config.toml
n_layer = 11
d_model = 224
n_experts = 64
experts_per_token = 6
d_expert = 96
d_shared_expert = 128
activation = "squared_relu"
moe_layers = [1, 2, 3, 4, 5, 6, 7, 8, 9, 10]
router_score = "softmax"
normalize_top_k = false
routed_scale = 1.0
balance_loss = 0.0162
balance_bias = false
router_cosine_scale = 14.0
router_bias = true
init_std_router = 0.0131
lr_router = 0.00135
vocab_size = 9687
norm = "rmsnorm"
norm_eps = 1e-06
tie_embeddings = false
optimizer = "soap_variant"
lr = 0.00725
batch_tokens = 32768
seq_len = 512
train_tokens = 280900000
steps = 8573
dataset = "wikipedia_en"
Below are experts of layer 3 (counted from 0) of a mixture-of-experts language model. Rows are named router (the router's row for the expert), down (a neuron's output weights, with its number) and show model dimensions 0-223. Each number is 200 + 40 x the weight over its row's rms, rounded and kept within 0 to 999.
After each expert's rows: "comes before" lists some tokens at least twice as common just after its tokens as in all text. This comes from a sample of Wikipedia text that the model never trained on. Tokens count by the router's weight.

# expert 27
router,192,153,208,130,208,187,170,161,246,303,165,219,305,259,196,259,199,214,153,159,280,179,230,157,183,185,244,226,161,192,177,161,200,172,200,172,268,188,197,177,169,144,170,228,206,192,258,187,206,216,201,169,213,164,208,172,195,172,264,218,107,229,132,221,167,146,244,271,203,164,131,230,281,268,228,197,296,188,170,235,208,219,195,164,149,263,223,225,128,208,264,203,162,185,249,159,195,211,209,142,237,286,231,200,185,178,199,219,196,182,241,202,190,210,195,231,254,220,228,199,152,170,198,217,170,260,238,211,230,152,159,202,225,199,200,218,195,233,233,250,179,144,216,216,176,221,250,285,224,156,159,234,210,251,178,233,194,220,206,214,151,219,218,208,178,306,221,220,165,165,181,177,104,178,232,137,192,98,165,241,211,88,134,156,175,232,203,224,167,116,176,192,202,221,243,223,213,216,256,217,206,217,268,218,161,225,130,230,99,201,186,186,161,182,198,186,212,160,189,213,276,178,258,155
down0,167,206,158,95,165,189,147,203,235,189,115,231,154,179,227,150,199,130,239,171,161,212,131,243,161,203,209,103,182,236,123,246,177,223,159,133,216,286,196,192,243,221,198,175,191,227,232,189,182,174,209,154,168,153,264,173,201,213,207,195,201,198,225,185,105,160,187,143,154,183,185,147,189,141,127,193,97,234,163,141,288,229,228,263,261,271,164,207,148,210,226,217,151,163,203,146,212,219,292,230,182,229,241,195,245,188,239,175,198,191,225,165,184,135,275,223,184,219,212,189,174,172,187,173,259,207,184,220,173,220,243,131,201,175,213,186,196,150,156,250,241,134,212,177,192,303,204,217,218,151,293,224,205,177,190,158,204,211,229,224,169,218,154,138,191,222,271,205,228,244,97,216,252,219,181,267,193,129,244,244,168,160,212,152,183,217,227,252,221,210,250,165,171,203,227,186,170,128,247,136,243,237,208,193,217,210,176,215,157,220,193,260,173,203,205,227,164,168,218,148,243,166,187,212
comes before: " the", " a", " his", " this", " their", " its"

# expert 59
router,159,237,187,256,122,235,169,198,214,241,135,168,239,245,202,199,207,184,195,186,169,207,218,161,214,193,193,238,185,224,100,223,203,195,201,217,134,228,212,193,218,247,197,132,178,286,144,277,166,206,213,151,214,183,204,150,179,174,255,205,225,235,173,244,171,184,153,184,222,141,150,192,197,148,162,218,178,223,199,278,181,169,185,199,244,202,177,135,183,177,229,241,230,194,242,118,134,187,237,261,187,260,253,178,221,192,146,207,226,233,169,168,174,199,159,240,230,185,252,167,138,83,252,133,264,168,169,211,199,156,231,174,221,212,256,242,170,229,182,230,169,145,219,178,295,230,235,148,217,242,181,243,113,183,196,179,245,196,236,210,201,230,246,137,151,173,205,164,177,169,243,245,208,232,188,152,194,38,215,237,288,186,190,165,188,204,206,135,245,147,121,156,142,168,234,199,163,173,195,127,184,228,180,278,132,152,189,207,139,157,181,222,244,167,177,184,203,258,210,235,217,223,204,214
down3,225,224,220,160,188,229,222,249,259,170,237,222,234,269,187,105,202,142,214,178,190,200,253,238,229,144,156,206,214,220,191,226,211,182,235,196,242,213,176,177,190,150,251,182,167,195,153,145,185,155,215,173,157,230,156,227,204,219,173,165,185,248,222,204,156,233,175,284,248,102,333,170,205,211,203,176,206,164,218,261,211,211,126,190,188,196,189,171,212,259,79,262,290,164,172,162,228,224,235,274,193,166,185,181,234,185,277,165,176,235,175,202,219,162,182,193,239,183,260,169,139,223,183,203,175,187,176,246,230,197,189,144,272,163,246,144,213,197,182,231,256,186,156,249,194,256,256,238,177,252,281,283,196,225,232,155,158,206,184,228,188,217,192,206,197,229,236,202,218,242,145,269,184,191,244,193,197,274,182,172,235,229,160,208,218,232,231,201,232,181,167,205,150,166,163,166,187,131,176,173,287,224,158,146,156,191,220,231,260,231,238,238,141,265,120,282,299,188,182,261,223,231,190,209
comes before: " the", " a", " that", " he", " his", " to"

# expert 31
router,211,258,212,162,130,154,224,200,78,168,180,173,192,204,146,198,201,196,191,197,181,204,191,167,228,185,197,261,233,257,163,103,166,172,173,167,174,217,252,182,192,226,179,199,201,204,212,95,325,182,210,204,134,129,225,266,143,243,258,222,230,235,122,206,188,187,215,237,260,167,208,136,233,182,244,189,157,192,286,240,230,262,185,227,206,192,149,141,166,217,194,180,239,157,211,105,215,240,144,228,198,169,253,211,253,242,208,97,201,214,240,206,170,218,202,164,212,204,193,229,168,163,274,119,218,243,216,232,260,201,243,186,182,185,231,154,181,199,171,226,185,254,256,186,150,205,271,181,191,179,170,186,257,251,168,216,210,215,138,269,157,222,231,171,148,178,224,190,202,189,206,254,207,171,151,178,230,195,221,218,194,153,195,147,289,205,243,197,190,178,126,168,176,263,209,209,186,207,170,234,192,227,232,174,217,175,224,198,148,222,243,214,231,227,172,125,107,68,194,234,240,191,166,186
down2,163,159,214,233,232,121,247,209,235,179,213,212,205,225,163,193,190,217,223,170,195,170,210,203,164,147,223,195,132,160,169,205,267,149,175,253,200,161,166,292,231,184,129,159,171,202,184,196,224,221,205,202,203,220,201,210,208,174,124,279,207,161,183,253,202,170,241,186,182,138,201,284,232,139,127,146,233,151,275,221,180,280,206,221,186,243,211,191,153,209,211,165,163,163,183,192,214,171,235,199,217,212,190,181,254,141,214,158,229,219,121,203,193,213,203,221,198,129,149,263,151,223,201,218,220,216,190,287,239,202,197,210,144,186,255,152,133,233,190,58,143,205,142,208,212,227,254,202,250,176,220,74,205,192,235,183,165,157,209,239,265,234,165,111,154,245,191,248,179,250,206,175,259,128,232,171,142,246,200,198,169,164,186,175,144,185,239,193,178,255,281,204,177,260,126,232,245,235,203,169,251,158,150,293,238,205,166,246,145,184,196,213,237,168,204,240,193,145,176,177,235,222,175,216
comes before: " ", "\n", " 0", " 1", " 2", " 3"

# expert 7
router,172,191,217,230,121,218,114,165,231,237,210,241,213,262,181,180,198,163,231,126,193,175,222,205,184,156,212,203,170,244,165,235,160,161,260,225,173,259,212,200,122,193,189,216,209,201,253,248,230,196,192,191,180,255,272,190,104,174,253,305,138,233,142,209,205,167,193,242,253,193,233,223,187,206,284,166,251,169,184,253,232,221,219,202,178,167,258,260,198,172,209,193,212,171,186,191,281,252,175,177,177,212,218,189,202,168,160,279,190,240,122,247,239,204,167,206,189,210,230,227,174,268,200,137,235,231,179,162,237,124,268,168,218,131,216,202,198,201,131,214,265,145,249,235,177,178,208,240,208,177,136,222,225,254,152,168,164,179,264,274,151,183,147,163,163,136,221,206,192,168,189,167,246,182,176,206,192,158,127,248,195,197,310,185,170,147,174,289,221,172,162,155,146,168,148,180,150,211,173,132,137,205,233,249,172,244,165,223,267,221,219,199,230,251,219,173,189,123,187,213,213,157,157,148
down0,196,304,135,202,200,170,177,225,223,163,200,185,249,181,227,271,238,205,163,153,152,191,239,178,155,252,117,134,224,221,240,195,228,258,164,186,247,164,204,217,112,218,299,166,102,270,185,168,249,289,166,155,221,193,155,201,249,157,212,174,238,152,189,190,180,208,213,198,223,247,185,208,187,197,164,154,244,206,201,208,211,206,189,257,194,222,233,139,200,150,152,158,140,195,141,169,182,270,246,105,180,169,169,153,188,148,168,184,195,230,219,156,179,210,202,237,147,254,200,251,235,186,193,187,204,235,253,227,184,185,135,193,155,190,266,230,233,160,197,241,252,199,200,210,216,181,169,230,227,210,207,278,236,254,202,194,188,233,134,280,196,256,238,275,230,172,209,163,136,284,187,140,290,241,179,178,242,238,192,186,180,189,238,183,243,192,228,231,233,195,192,209,267,187,230,199,221,208,183,198,176,153,191,171,144,283,169,143,230,120,139,240,149,223,162,132,116,147,205,217,242,148,220,193
comes before: " and", " the", " which", " but", " he", " a"

# expert 38
router,152,268,192,224,142,212,207,170,252,158,135,216,266,290,189,202,222,183,72,178,148,208,223,164,177,188,212,177,198,181,183,171,224,207,233,226,216,186,233,204,224,313,196,216,223,190,153,127,244,202,195,178,288,219,225,265,181,197,179,168,201,210,182,147,196,186,175,229,164,238,198,186,198,196,193,184,142,197,242,275,208,105,185,213,190,210,230,89,218,227,213,223,215,174,266,213,199,199,192,221,202,258,340,185,162,199,151,195,213,229,253,132,172,254,135,274,245,190,145,222,201,223,254,164,207,229,203,242,225,168,190,162,224,170,250,214,201,230,219,207,218,176,211,182,207,176,172,241,195,208,176,248,218,86,173,207,235,203,167,210,228,234,222,145,190,169,204,153,198,169,236,220,173,222,242,92,185,173,244,209,189,281,200,210,169,209,177,154,238,169,206,135,179,248,204,193,153,166,160,284,209,214,198,66,214,179,211,171,221,157,191,226,220,242,160,115,212,172,237,119,282,213,243,208
down3,156,152,233,288,117,257,212,264,173,172,235,79,217,231,286,246,277,174,179,213,213,196,262,252,275,166,165,153,202,244,177,197,226,205,229,206,201,242,247,260,201,198,199,146,208,136,206,218,224,133,224,149,214,224,187,201,212,144,207,171,194,281,193,201,203,185,226,160,249,285,146,232,198,186,178,193,276,166,133,147,175,256,241,153,181,175,172,175,190,222,228,239,206,235,161,234,165,238,190,165,246,190,180,198,161,177,125,232,225,193,151,173,140,157,262,175,259,259,247,188,198,215,175,146,191,131,200,221,249,209,189,207,223,254,228,152,264,205,253,201,177,227,213,188,209,162,188,125,246,182,132,180,151,194,165,242,232,258,270,234,190,187,140,200,244,221,209,193,201,219,261,203,259,259,260,196,133,137,260,209,199,243,238,190,186,262,255,276,222,196,214,274,156,205,237,186,234,199,231,170,166,230,144,96,230,149,230,153,202,192,213,227,235,195,220,225,209,197,278,199,220,186,217,233
comes before: ":", " a", " to", " in", " by", " on"

# expert 49
router,168,197,158,202,170,230,158,170,159,293,233,178,223,158,192,216,171,199,312,233,159,196,179,186,142,168,177,268,175,209,241,150,175,199,170,220,144,222,196,182,251,35,187,220,189,294,155,200,242,158,144,197,150,215,199,234,208,210,261,173,181,193,208,137,211,162,148,227,199,168,187,216,188,195,217,184,211,174,180,195,226,166,242,223,149,177,247,119,202,218,180,279,195,109,176,98,132,198,274,218,230,258,259,187,255,193,87,179,239,143,154,169,217,153,271,194,280,217,195,203,239,196,189,183,173,218,156,201,200,223,223,135,228,232,233,193,225,228,182,180,191,200,222,184,182,286,135,237,166,235,198,194,126,258,229,213,240,227,223,194,205,210,183,210,165,214,211,204,221,149,201,233,194,228,163,199,217,138,245,223,188,145,211,180,172,180,176,172,229,239,155,177,212,270,250,150,133,239,204,183,253,202,197,235,170,166,191,167,206,220,234,243,298,242,206,136,279,187,148,255,140,192,193,167
down2,244,244,162,133,126,213,226,238,264,186,177,160,134,207,190,215,256,178,140,167,194,177,158,176,170,285,177,231,294,230,208,261,168,220,145,210,153,257,157,178,263,167,203,197,145,163,214,236,195,247,187,210,213,244,170,172,136,190,159,185,211,308,164,157,208,206,207,229,232,264,184,90,216,227,163,223,200,155,201,175,250,176,225,158,204,236,235,156,196,249,223,189,174,222,216,202,144,242,278,185,195,161,157,210,232,206,158,225,216,257,239,78,268,187,183,217,262,211,220,225,229,208,181,123,287,244,160,202,211,199,200,206,162,201,155,228,139,177,252,206,179,222,212,189,231,208,185,272,179,215,193,239,208,250,222,220,232,111,172,172,161,180,165,162,178,154,235,165,199,198,177,194,200,179,205,151,131,224,232,219,125,208,229,175,189,166,153,188,245,234,180,260,267,241,233,231,196,185,210,205,211,177,213,195,278,252,183,180,213,120,332,202,233,201,166,228,256,182,159,226,203,208,191,78
comes before: "\n", "|", " (", "See", "History", " See"

# expert 23
router,207,228,183,178,224,181,222,237,212,246,253,219,203,280,210,225,229,195,298,226,194,149,192,130,177,207,204,166,180,204,236,245,207,201,252,188,132,180,188,212,157,168,216,237,228,205,203,330,127,201,190,210,226,206,183,216,213,162,198,197,191,220,173,170,223,235,167,331,220,215,285,289,199,293,154,202,262,188,187,172,196,158,168,194,178,247,154,270,165,175,193,201,203,172,204,203,134,51,138,215,204,180,149,249,276,250,181,262,230,206,154,228,190,142,198,217,207,190,157,196,198,218,193,0,145,235,157,234,186,214,217,213,225,252,191,202,222,168,171,194,195,202,218,214,226,209,154,240,193,205,224,137,253,245,222,130,176,195,220,186,216,227,174,180,223,227,196,240,202,222,226,234,197,197,190,51,209,159,160,196,208,231,203,267,181,130,207,231,196,214,266,197,238,203,181,193,217,202,211,200,180,187,219,235,261,207,226,215,185,238,176,239,180,181,214,223,184,136,188,141,180,162,191,209
down3,179,241,223,115,109,195,191,184,175,175,198,174,199,236,178,323,273,180,232,178,221,287,212,181,177,225,118,250,176,184,184,225,160,202,195,158,236,254,243,195,239,227,157,226,188,219,235,220,254,165,126,189,226,199,196,134,168,177,242,246,186,242,253,225,189,129,137,197,186,198,148,147,249,230,240,237,230,180,255,228,233,139,176,196,195,155,220,188,315,189,227,160,176,221,188,217,236,169,218,200,153,161,163,243,208,169,205,186,151,203,236,180,144,231,199,199,237,296,174,106,147,205,219,176,183,200,177,206,159,223,226,202,160,210,269,200,209,209,183,210,161,163,215,172,196,211,213,255,219,213,237,165,159,163,149,198,284,232,195,233,219,240,227,208,76,115,263,216,230,257,245,173,121,290,155,166,189,205,195,114,191,270,297,131,194,240,151,211,212,194,181,174,183,197,232,173,190,186,214,238,196,248,271,268,183,236,182,235,184,201,186,235,187,216,174,255,266,191,139,235,222,211,182,192
comes before: ",", " of", " and", " in", " (", " is"

# expert 4
router,152,202,193,206,146,216,229,176,186,208,244,276,180,176,183,137,240,229,153,243,253,180,232,178,163,191,218,285,187,208,252,115,218,208,235,230,171,224,267,186,226,241,183,207,213,258,178,72,244,213,212,140,176,125,180,186,231,196,159,191,204,211,228,163,246,169,181,178,227,245,251,166,176,185,188,99,229,229,233,208,199,171,216,216,229,163,168,143,219,153,184,213,155,203,266,184,255,144,187,220,158,200,205,207,207,201,163,193,227,217,290,164,222,125,217,275,225,207,175,198,238,161,270,100,147,158,227,219,164,262,213,157,198,169,125,164,198,255,199,213,167,256,184,187,185,241,202,88,203,145,211,195,182,250,212,242,197,175,107,222,200,128,198,172,173,240,204,181,201,148,196,214,149,215,229,219,214,167,208,189,148,298,216,295,165,210,175,194,275,185,190,194,205,242,142,206,186,238,137,238,161,228,185,221,230,172,201,159,259,170,240,232,248,184,259,105,210,137,190,286,197,265,167,199
down15,247,157,278,188,265,182,193,264,133,183,170,208,171,136,184,221,179,203,260,191,151,146,279,155,163,267,205,201,226,232,71,242,147,247,240,139,137,222,119,167,228,129,153,143,174,222,132,199,270,226,173,217,176,200,219,167,176,254,161,218,194,263,169,206,176,200,186,216,208,242,204,241,237,209,250,305,205,225,173,230,189,213,180,199,145,221,235,185,241,163,188,216,175,186,189,210,157,211,165,276,188,208,215,214,206,189,244,160,205,191,169,131,223,188,237,249,166,177,109,142,171,228,155,193,188,238,264,154,170,182,261,202,244,216,149,170,161,222,181,188,119,212,152,195,195,214,295,168,218,185,165,176,142,266,215,210,247,224,182,195,135,182,203,220,188,194,308,201,191,166,191,193,149,154,176,291,248,165,171,161,172,198,209,206,192,225,204,140,221,194,218,232,184,188,176,195,254,166,223,179,163,202,150,219,82,188,189,241,259,213,170,179,162,226,217,159,138,161,263,186,121,232,254,182
comes before: " |", ":", " of", " ==", "==", " also"

# expert 3
router,205,171,208,187,167,221,140,242,191,361,172,225,225,231,217,271,175,215,195,144,274,202,248,215,136,194,198,190,178,191,135,179,180,188,247,221,239,305,167,203,196,178,216,220,169,179,208,188,150,217,169,165,154,184,195,155,221,134,192,202,196,221,224,221,214,229,257,183,252,194,203,118,179,263,194,221,302,192,187,283,241,221,187,157,222,177,300,161,205,122,164,174,256,178,218,244,240,170,198,234,164,157,301,120,138,167,125,217,238,212,202,141,172,230,230,203,185,241,252,179,207,181,214,201,161,180,238,235,242,163,242,231,144,143,136,257,254,169,207,240,178,204,228,196,219,227,282,229,245,222,102,269,171,265,171,174,171,185,270,180,207,137,173,190,192,203,165,228,168,246,188,236,184,189,142,209,259,156,231,240,202,169,184,221,199,153,141,152,202,244,207,124,176,176,179,177,202,181,195,172,152,215,209,193,251,227,278,256,154,217,215,189,203,132,166,205,158,198,216,246,257,194,195,204
down4,218,233,158,126,277,235,217,154,231,215,270,141,163,225,161,227,238,204,222,177,102,244,217,260,182,317,200,132,205,157,132,188,245,258,128,170,151,207,138,237,174,104,182,236,232,237,129,184,169,211,214,206,132,218,163,189,180,212,184,146,166,195,160,251,243,192,255,220,217,202,145,243,227,194,207,236,136,201,252,209,198,196,222,181,195,209,174,146,183,236,147,187,170,212,184,162,165,214,227,183,205,221,203,185,148,201,236,216,186,204,177,228,229,242,210,282,210,185,253,269,257,222,193,199,220,102,200,156,193,170,157,145,180,190,182,221,180,169,187,187,225,176,235,281,173,233,189,162,220,171,221,124,290,185,234,203,243,165,240,124,183,264,181,248,233,177,261,218,182,199,154,209,225,259,242,239,167,247,165,193,187,165,187,261,168,183,182,223,181,231,261,222,285,129,201,250,247,250,193,123,105,229,255,241,181,220,206,192,242,231,181,172,143,163,269,196,181,121,152,207,171,197,172,228
comes before: " the", " a", " his", " an", " her", " its"

# expert 51
router,168,204,252,239,215,176,241,170,208,261,189,220,193,171,206,186,199,226,143,207,219,220,248,168,182,153,260,197,197,187,264,207,144,170,177,264,157,188,218,231,222,210,179,128,179,174,296,68,246,205,208,153,216,183,195,231,205,208,171,178,186,197,220,172,269,156,215,238,197,144,191,236,174,179,152,207,254,188,219,187,184,174,196,267,259,145,224,162,280,296,167,184,225,301,223,186,317,176,259,158,196,171,164,192,219,174,201,271,148,203,170,184,173,205,169,225,209,263,252,162,153,104,237,219,128,168,236,274,246,177,130,230,282,216,145,130,191,214,197,224,188,232,186,165,235,172,197,174,211,193,186,272,223,142,255,295,164,232,227,207,190,141,172,96,194,239,218,163,218,183,241,171,195,163,250,201,194,210,213,233,214,249,244,242,181,202,180,237,298,206,154,214,217,177,186,212,191,195,171,254,196,193,202,229,206,180,253,134,252,197,250,196,233,290,199,201,160,256,203,204,196,199,122,194
down15,168,207,249,200,188,94,175,174,203,186,174,190,177,277,209,220,157,177,279,216,203,217,228,186,151,279,221,177,216,238,188,279,225,157,145,257,158,254,232,269,232,200,186,186,289,197,178,173,194,165,223,163,211,209,147,201,233,205,186,186,137,156,179,117,187,222,208,223,241,253,178,179,188,209,229,237,231,240,197,247,206,184,293,182,196,145,176,222,212,245,144,178,206,257,216,130,275,141,194,155,257,159,197,217,108,254,132,208,192,227,186,169,153,188,210,201,207,184,262,165,190,179,199,237,156,202,227,234,247,223,275,216,146,189,237,264,161,236,164,226,159,206,211,197,217,219,230,204,228,232,231,206,184,206,164,269,230,196,176,143,152,256,155,175,286,241,207,205,224,183,159,172,159,210,223,209,173,176,185,159,224,211,247,166,233,128,218,165,237,266,260,199,176,207,291,173,243,200,128,121,178,183,246,180,182,275,151,261,214,265,198,124,265,266,126,279,216,121,192,253,208,232,177,200
comes before: "s", " of", "ing", "ed", " to", "er"

# expert 16
router,220,167,193,184,207,188,251,197,316,249,226,188,180,211,189,181,213,191,161,217,164,194,193,86,206,214,194,138,214,168,301,219,217,187,192,208,138,206,276,219,205,290,191,207,168,248,290,225,148,201,209,199,221,207,168,194,196,143,173,180,215,197,210,183,214,232,183,139,221,115,271,199,206,253,181,224,298,197,235,116,193,217,218,202,158,188,203,196,275,180,176,182,214,187,192,279,300,170,173,206,186,167,141,213,214,134,161,138,158,211,63,199,217,162,209,314,192,195,162,204,187,191,190,146,265,174,197,241,169,179,193,196,196,227,192,169,182,215,179,210,177,156,197,199,164,220,164,200,192,172,198,199,212,179,202,244,209,215,128,186,199,209,216,113,219,286,212,169,208,184,187,239,146,243,205,176,154,254,222,171,299,218,203,369,208,282,225,208,236,230,191,219,231,171,201,181,222,213,227,219,192,233,170,152,253,223,190,146,212,261,219,154,236,230,201,158,257,190,211,124,165,205,190,219
down2,122,251,177,199,232,226,258,271,204,258,203,195,120,182,228,243,203,238,189,203,191,182,232,213,195,193,201,214,139,187,174,163,214,258,212,250,188,143,120,206,250,204,211,86,193,256,218,213,252,204,116,228,176,174,216,214,173,163,189,144,194,219,240,190,196,176,240,179,232,230,191,207,186,213,149,220,181,242,198,204,265,231,241,129,164,251,232,224,182,48,191,190,179,117,246,138,217,250,252,229,174,223,153,165,212,239,178,241,148,189,170,148,268,170,138,214,250,158,241,257,250,239,237,217,231,191,181,194,213,216,281,154,220,212,204,240,206,217,224,170,202,207,168,275,217,152,180,185,272,219,182,257,200,192,216,154,76,160,189,206,247,217,198,153,178,239,237,199,250,300,293,238,194,242,269,241,203,170,208,180,180,246,224,212,233,210,182,145,211,274,154,186,256,224,202,169,262,206,173,179,170,234,195,178,284,129,212,164,253,217,221,237,223,232,255,186,163,174,178,192,201,187,174,140
comes before: " of", ",", ".", " and", " in", " to"

# expert 57
router,170,245,269,232,211,173,236,234,173,96,134,218,214,284,212,198,164,238,116,197,238,230,266,148,254,160,234,212,179,232,310,175,177,238,173,266,112,230,251,167,246,216,198,261,166,154,194,165,258,194,181,198,258,193,238,273,173,175,168,254,209,265,229,183,218,232,244,250,239,144,197,302,183,87,230,205,194,204,123,236,251,178,241,151,228,174,200,212,228,190,186,192,236,175,179,169,243,190,237,132,188,156,205,207,213,193,184,288,130,226,226,152,188,208,178,242,169,264,279,198,151,242,171,101,167,209,218,151,264,153,212,174,167,213,171,170,200,209,260,163,180,259,233,204,243,177,157,259,181,220,165,227,177,206,172,247,244,178,202,211,149,225,215,149,172,181,227,208,188,243,216,110,215,198,187,209,185,196,164,211,254,189,203,180,211,130,206,251,188,216,214,185,245,208,230,269,182,188,212,202,181,185,179,288,179,252,244,245,144,195,215,257,253,233,257,225,169,165,213,208,229,190,151,212
down1,228,180,155,179,196,205,119,248,122,143,170,244,222,193,156,186,140,204,218,186,162,187,120,214,186,187,238,148,193,220,237,222,144,264,232,263,227,217,142,207,206,261,259,228,151,154,187,206,174,156,226,211,282,187,264,178,204,200,223,160,201,220,194,230,209,286,263,236,204,113,231,157,227,266,194,184,230,186,241,250,196,284,195,208,221,194,198,231,213,192,189,233,187,170,235,218,171,234,260,215,195,160,204,268,185,224,262,216,196,255,162,207,208,255,265,187,157,186,215,179,193,121,188,163,176,202,178,237,162,247,272,170,124,275,212,197,244,204,259,145,185,297,184,235,197,153,240,239,192,164,180,191,207,181,211,105,167,148,150,203,247,190,180,147,203,158,193,158,161,172,205,214,152,163,197,213,160,213,244,165,303,213,235,134,191,306,216,257,160,201,144,111,218,245,248,234,196,140,203,158,179,216,142,170,177,111,229,191,186,181,182,220,220,162,169,246,267,159,184,195,170,219,112,209
comes before: "0", "1", "19", "2", "18", "3"

# expert 60
router,203,236,214,176,172,211,140,176,222,323,155,178,168,250,248,198,219,198,290,240,177,219,156,214,283,251,171,160,255,188,225,175,154,182,168,159,161,268,170,222,214,146,178,188,205,215,247,165,162,208,171,179,172,181,204,156,142,126,270,227,221,232,115,245,199,228,154,124,139,181,196,160,213,185,262,282,131,200,223,197,208,247,228,209,199,137,204,154,162,197,211,241,201,172,206,201,133,291,225,205,185,224,234,254,180,171,227,223,217,130,182,182,184,216,170,243,242,184,182,149,213,157,188,162,224,245,219,140,260,257,170,175,190,224,234,239,183,200,164,149,242,266,217,157,226,209,216,268,201,208,185,193,184,257,217,203,189,246,232,196,153,119,204,201,230,171,200,157,199,177,208,213,207,178,89,171,189,139,183,155,255,213,276,141,197,208,212,143,203,134,238,179,224,233,158,215,149,193,220,160,134,222,237,175,169,237,144,172,185,243,247,217,263,290,217,217,219,177,237,293,251,212,94,160
down5,199,255,223,190,132,180,260,207,184,197,187,217,227,312,260,189,235,224,259,176,211,220,265,188,174,212,200,191,210,116,220,227,220,144,157,182,167,152,230,189,206,219,201,182,178,105,156,246,229,233,230,160,197,188,147,251,159,270,186,232,237,126,184,180,176,135,218,195,191,181,195,178,157,138,121,168,221,216,173,221,173,164,163,193,204,198,174,125,170,272,272,196,161,172,217,191,304,158,170,237,199,217,191,260,157,228,185,142,207,255,158,231,129,218,222,137,184,237,244,188,168,178,211,159,227,199,211,148,209,182,149,214,180,137,195,240,167,230,200,279,248,194,215,227,235,230,193,216,226,206,186,181,135,269,203,148,232,124,139,250,182,217,137,238,151,261,144,238,168,211,194,208,174,246,177,145,204,320,182,191,208,213,143,146,212,217,248,193,167,261,176,232,148,264,203,175,190,182,157,165,172,158,236,239,215,195,216,300,204,158,116,166,157,188,193,219,133,185,269,257,245,218,243,252
comes before: "\n", " ", " 0", " 1", " 2", " 3"

# expert 14
router,223,210,210,177,173,173,226,191,165,254,173,254,217,139,204,179,174,220,360,245,310,176,239,177,222,185,195,213,187,172,241,273,184,202,186,187,151,247,165,176,257,188,179,214,195,205,229,202,197,210,211,131,173,176,178,229,211,198,219,158,187,169,196,171,243,166,106,222,211,111,205,98,194,213,193,192,242,183,233,237,200,150,203,190,214,219,200,224,186,123,204,239,174,202,238,123,264,150,155,216,205,212,160,263,185,230,187,234,162,228,182,224,218,142,194,212,198,181,178,219,164,105,201,151,163,216,127,277,153,261,191,207,239,203,227,219,218,232,199,218,153,167,193,158,191,252,159,135,196,197,207,136,211,127,209,204,222,210,229,219,177,176,226,163,163,305,206,191,192,187,216,286,221,249,178,163,213,169,212,154,199,246,223,165,195,236,202,216,241,132,63,204,106,218,210,190,183,175,199,117,247,215,194,221,240,212,207,180,243,145,218,181,200,114,212,184,292,271,214,101,229,220,154,216
down2,264,200,195,182,135,212,284,115,273,206,220,148,152,222,252,246,182,153,179,166,168,149,181,249,170,209,237,127,153,269,207,171,179,191,245,155,192,217,185,236,225,216,171,177,239,272,200,180,188,163,172,169,255,214,137,226,235,145,178,140,245,235,226,267,210,146,218,237,213,165,176,236,223,208,198,211,146,223,234,187,160,233,195,189,180,186,258,162,230,188,204,227,192,153,239,138,164,207,230,191,169,226,127,242,191,171,196,183,271,143,137,302,245,239,216,261,248,209,166,155,180,222,170,75,164,211,194,236,214,213,207,180,179,163,215,180,250,155,207,220,198,165,140,247,176,256,194,241,157,183,224,181,203,274,197,150,209,185,246,247,236,228,295,159,243,213,255,243,206,244,259,157,209,217,256,226,161,244,219,190,232,217,147,155,168,129,172,128,295,207,172,288,137,179,184,208,187,243,233,199,217,137,156,242,140,189,157,193,192,254,194,224,177,222,233,177,206,238,181,152,221,260,119,227
comes before: ",", " of", ".", " in", " (", " and"

# expert 19
router,182,282,190,228,175,220,237,188,216,226,215,232,197,214,220,171,197,221,205,226,263,202,200,253,170,175,195,212,191,218,300,157,196,189,345,229,219,204,253,245,259,250,210,198,185,47,221,424,108,227,202,105,188,214,222,219,193,166,182,169,211,180,187,177,169,190,193,192,214,209,226,155,222,150,206,165,176,228,192,251,196,259,193,209,175,178,140,274,201,246,192,184,162,188,303,173,215,195,168,208,188,210,210,236,208,255,160,229,199,192,198,167,200,247,233,272,229,183,196,121,226,197,247,186,137,186,174,189,209,181,200,170,178,179,166,167,240,215,196,198,193,208,220,181,176,207,205,210,205,199,208,189,170,169,243,167,200,200,177,204,214,205,192,70,153,210,199,199,198,179,203,214,166,225,191,109,168,270,174,220,294,174,168,208,217,219,200,193,223,137,149,182,191,199,181,213,184,201,172,191,152,249,187,290,211,203,253,205,210,209,238,184,240,248,209,127,188,213,173,79,223,158,194,203
down12,240,231,190,145,181,187,257,219,304,216,234,195,153,210,145,173,212,161,219,173,200,254,157,172,167,257,172,262,181,185,258,150,218,286,197,172,272,146,308,150,180,189,165,184,253,226,204,137,208,242,171,176,277,140,242,153,198,195,220,163,271,191,214,214,175,210,224,167,227,190,123,193,136,232,162,212,284,190,136,153,252,247,159,154,181,209,199,194,242,172,221,158,187,167,198,195,251,98,181,196,171,148,175,183,223,231,271,175,243,199,166,178,207,212,225,144,195,256,151,201,201,140,203,197,250,147,231,196,208,165,204,254,235,207,227,193,214,221,203,174,250,210,217,228,243,229,188,168,162,149,256,187,190,137,149,212,237,205,269,253,192,140,230,178,238,206,176,233,183,224,236,222,136,174,203,245,181,178,250,286,187,169,191,160,256,185,152,215,185,207,254,119,160,200,173,247,267,195,207,310,221,222,279,240,252,180,199,187,250,196,219,235,108,264,188,226,262,204,203,214,238,187,168,281
comes before: ".", ",", " of", " and", " in", "'s"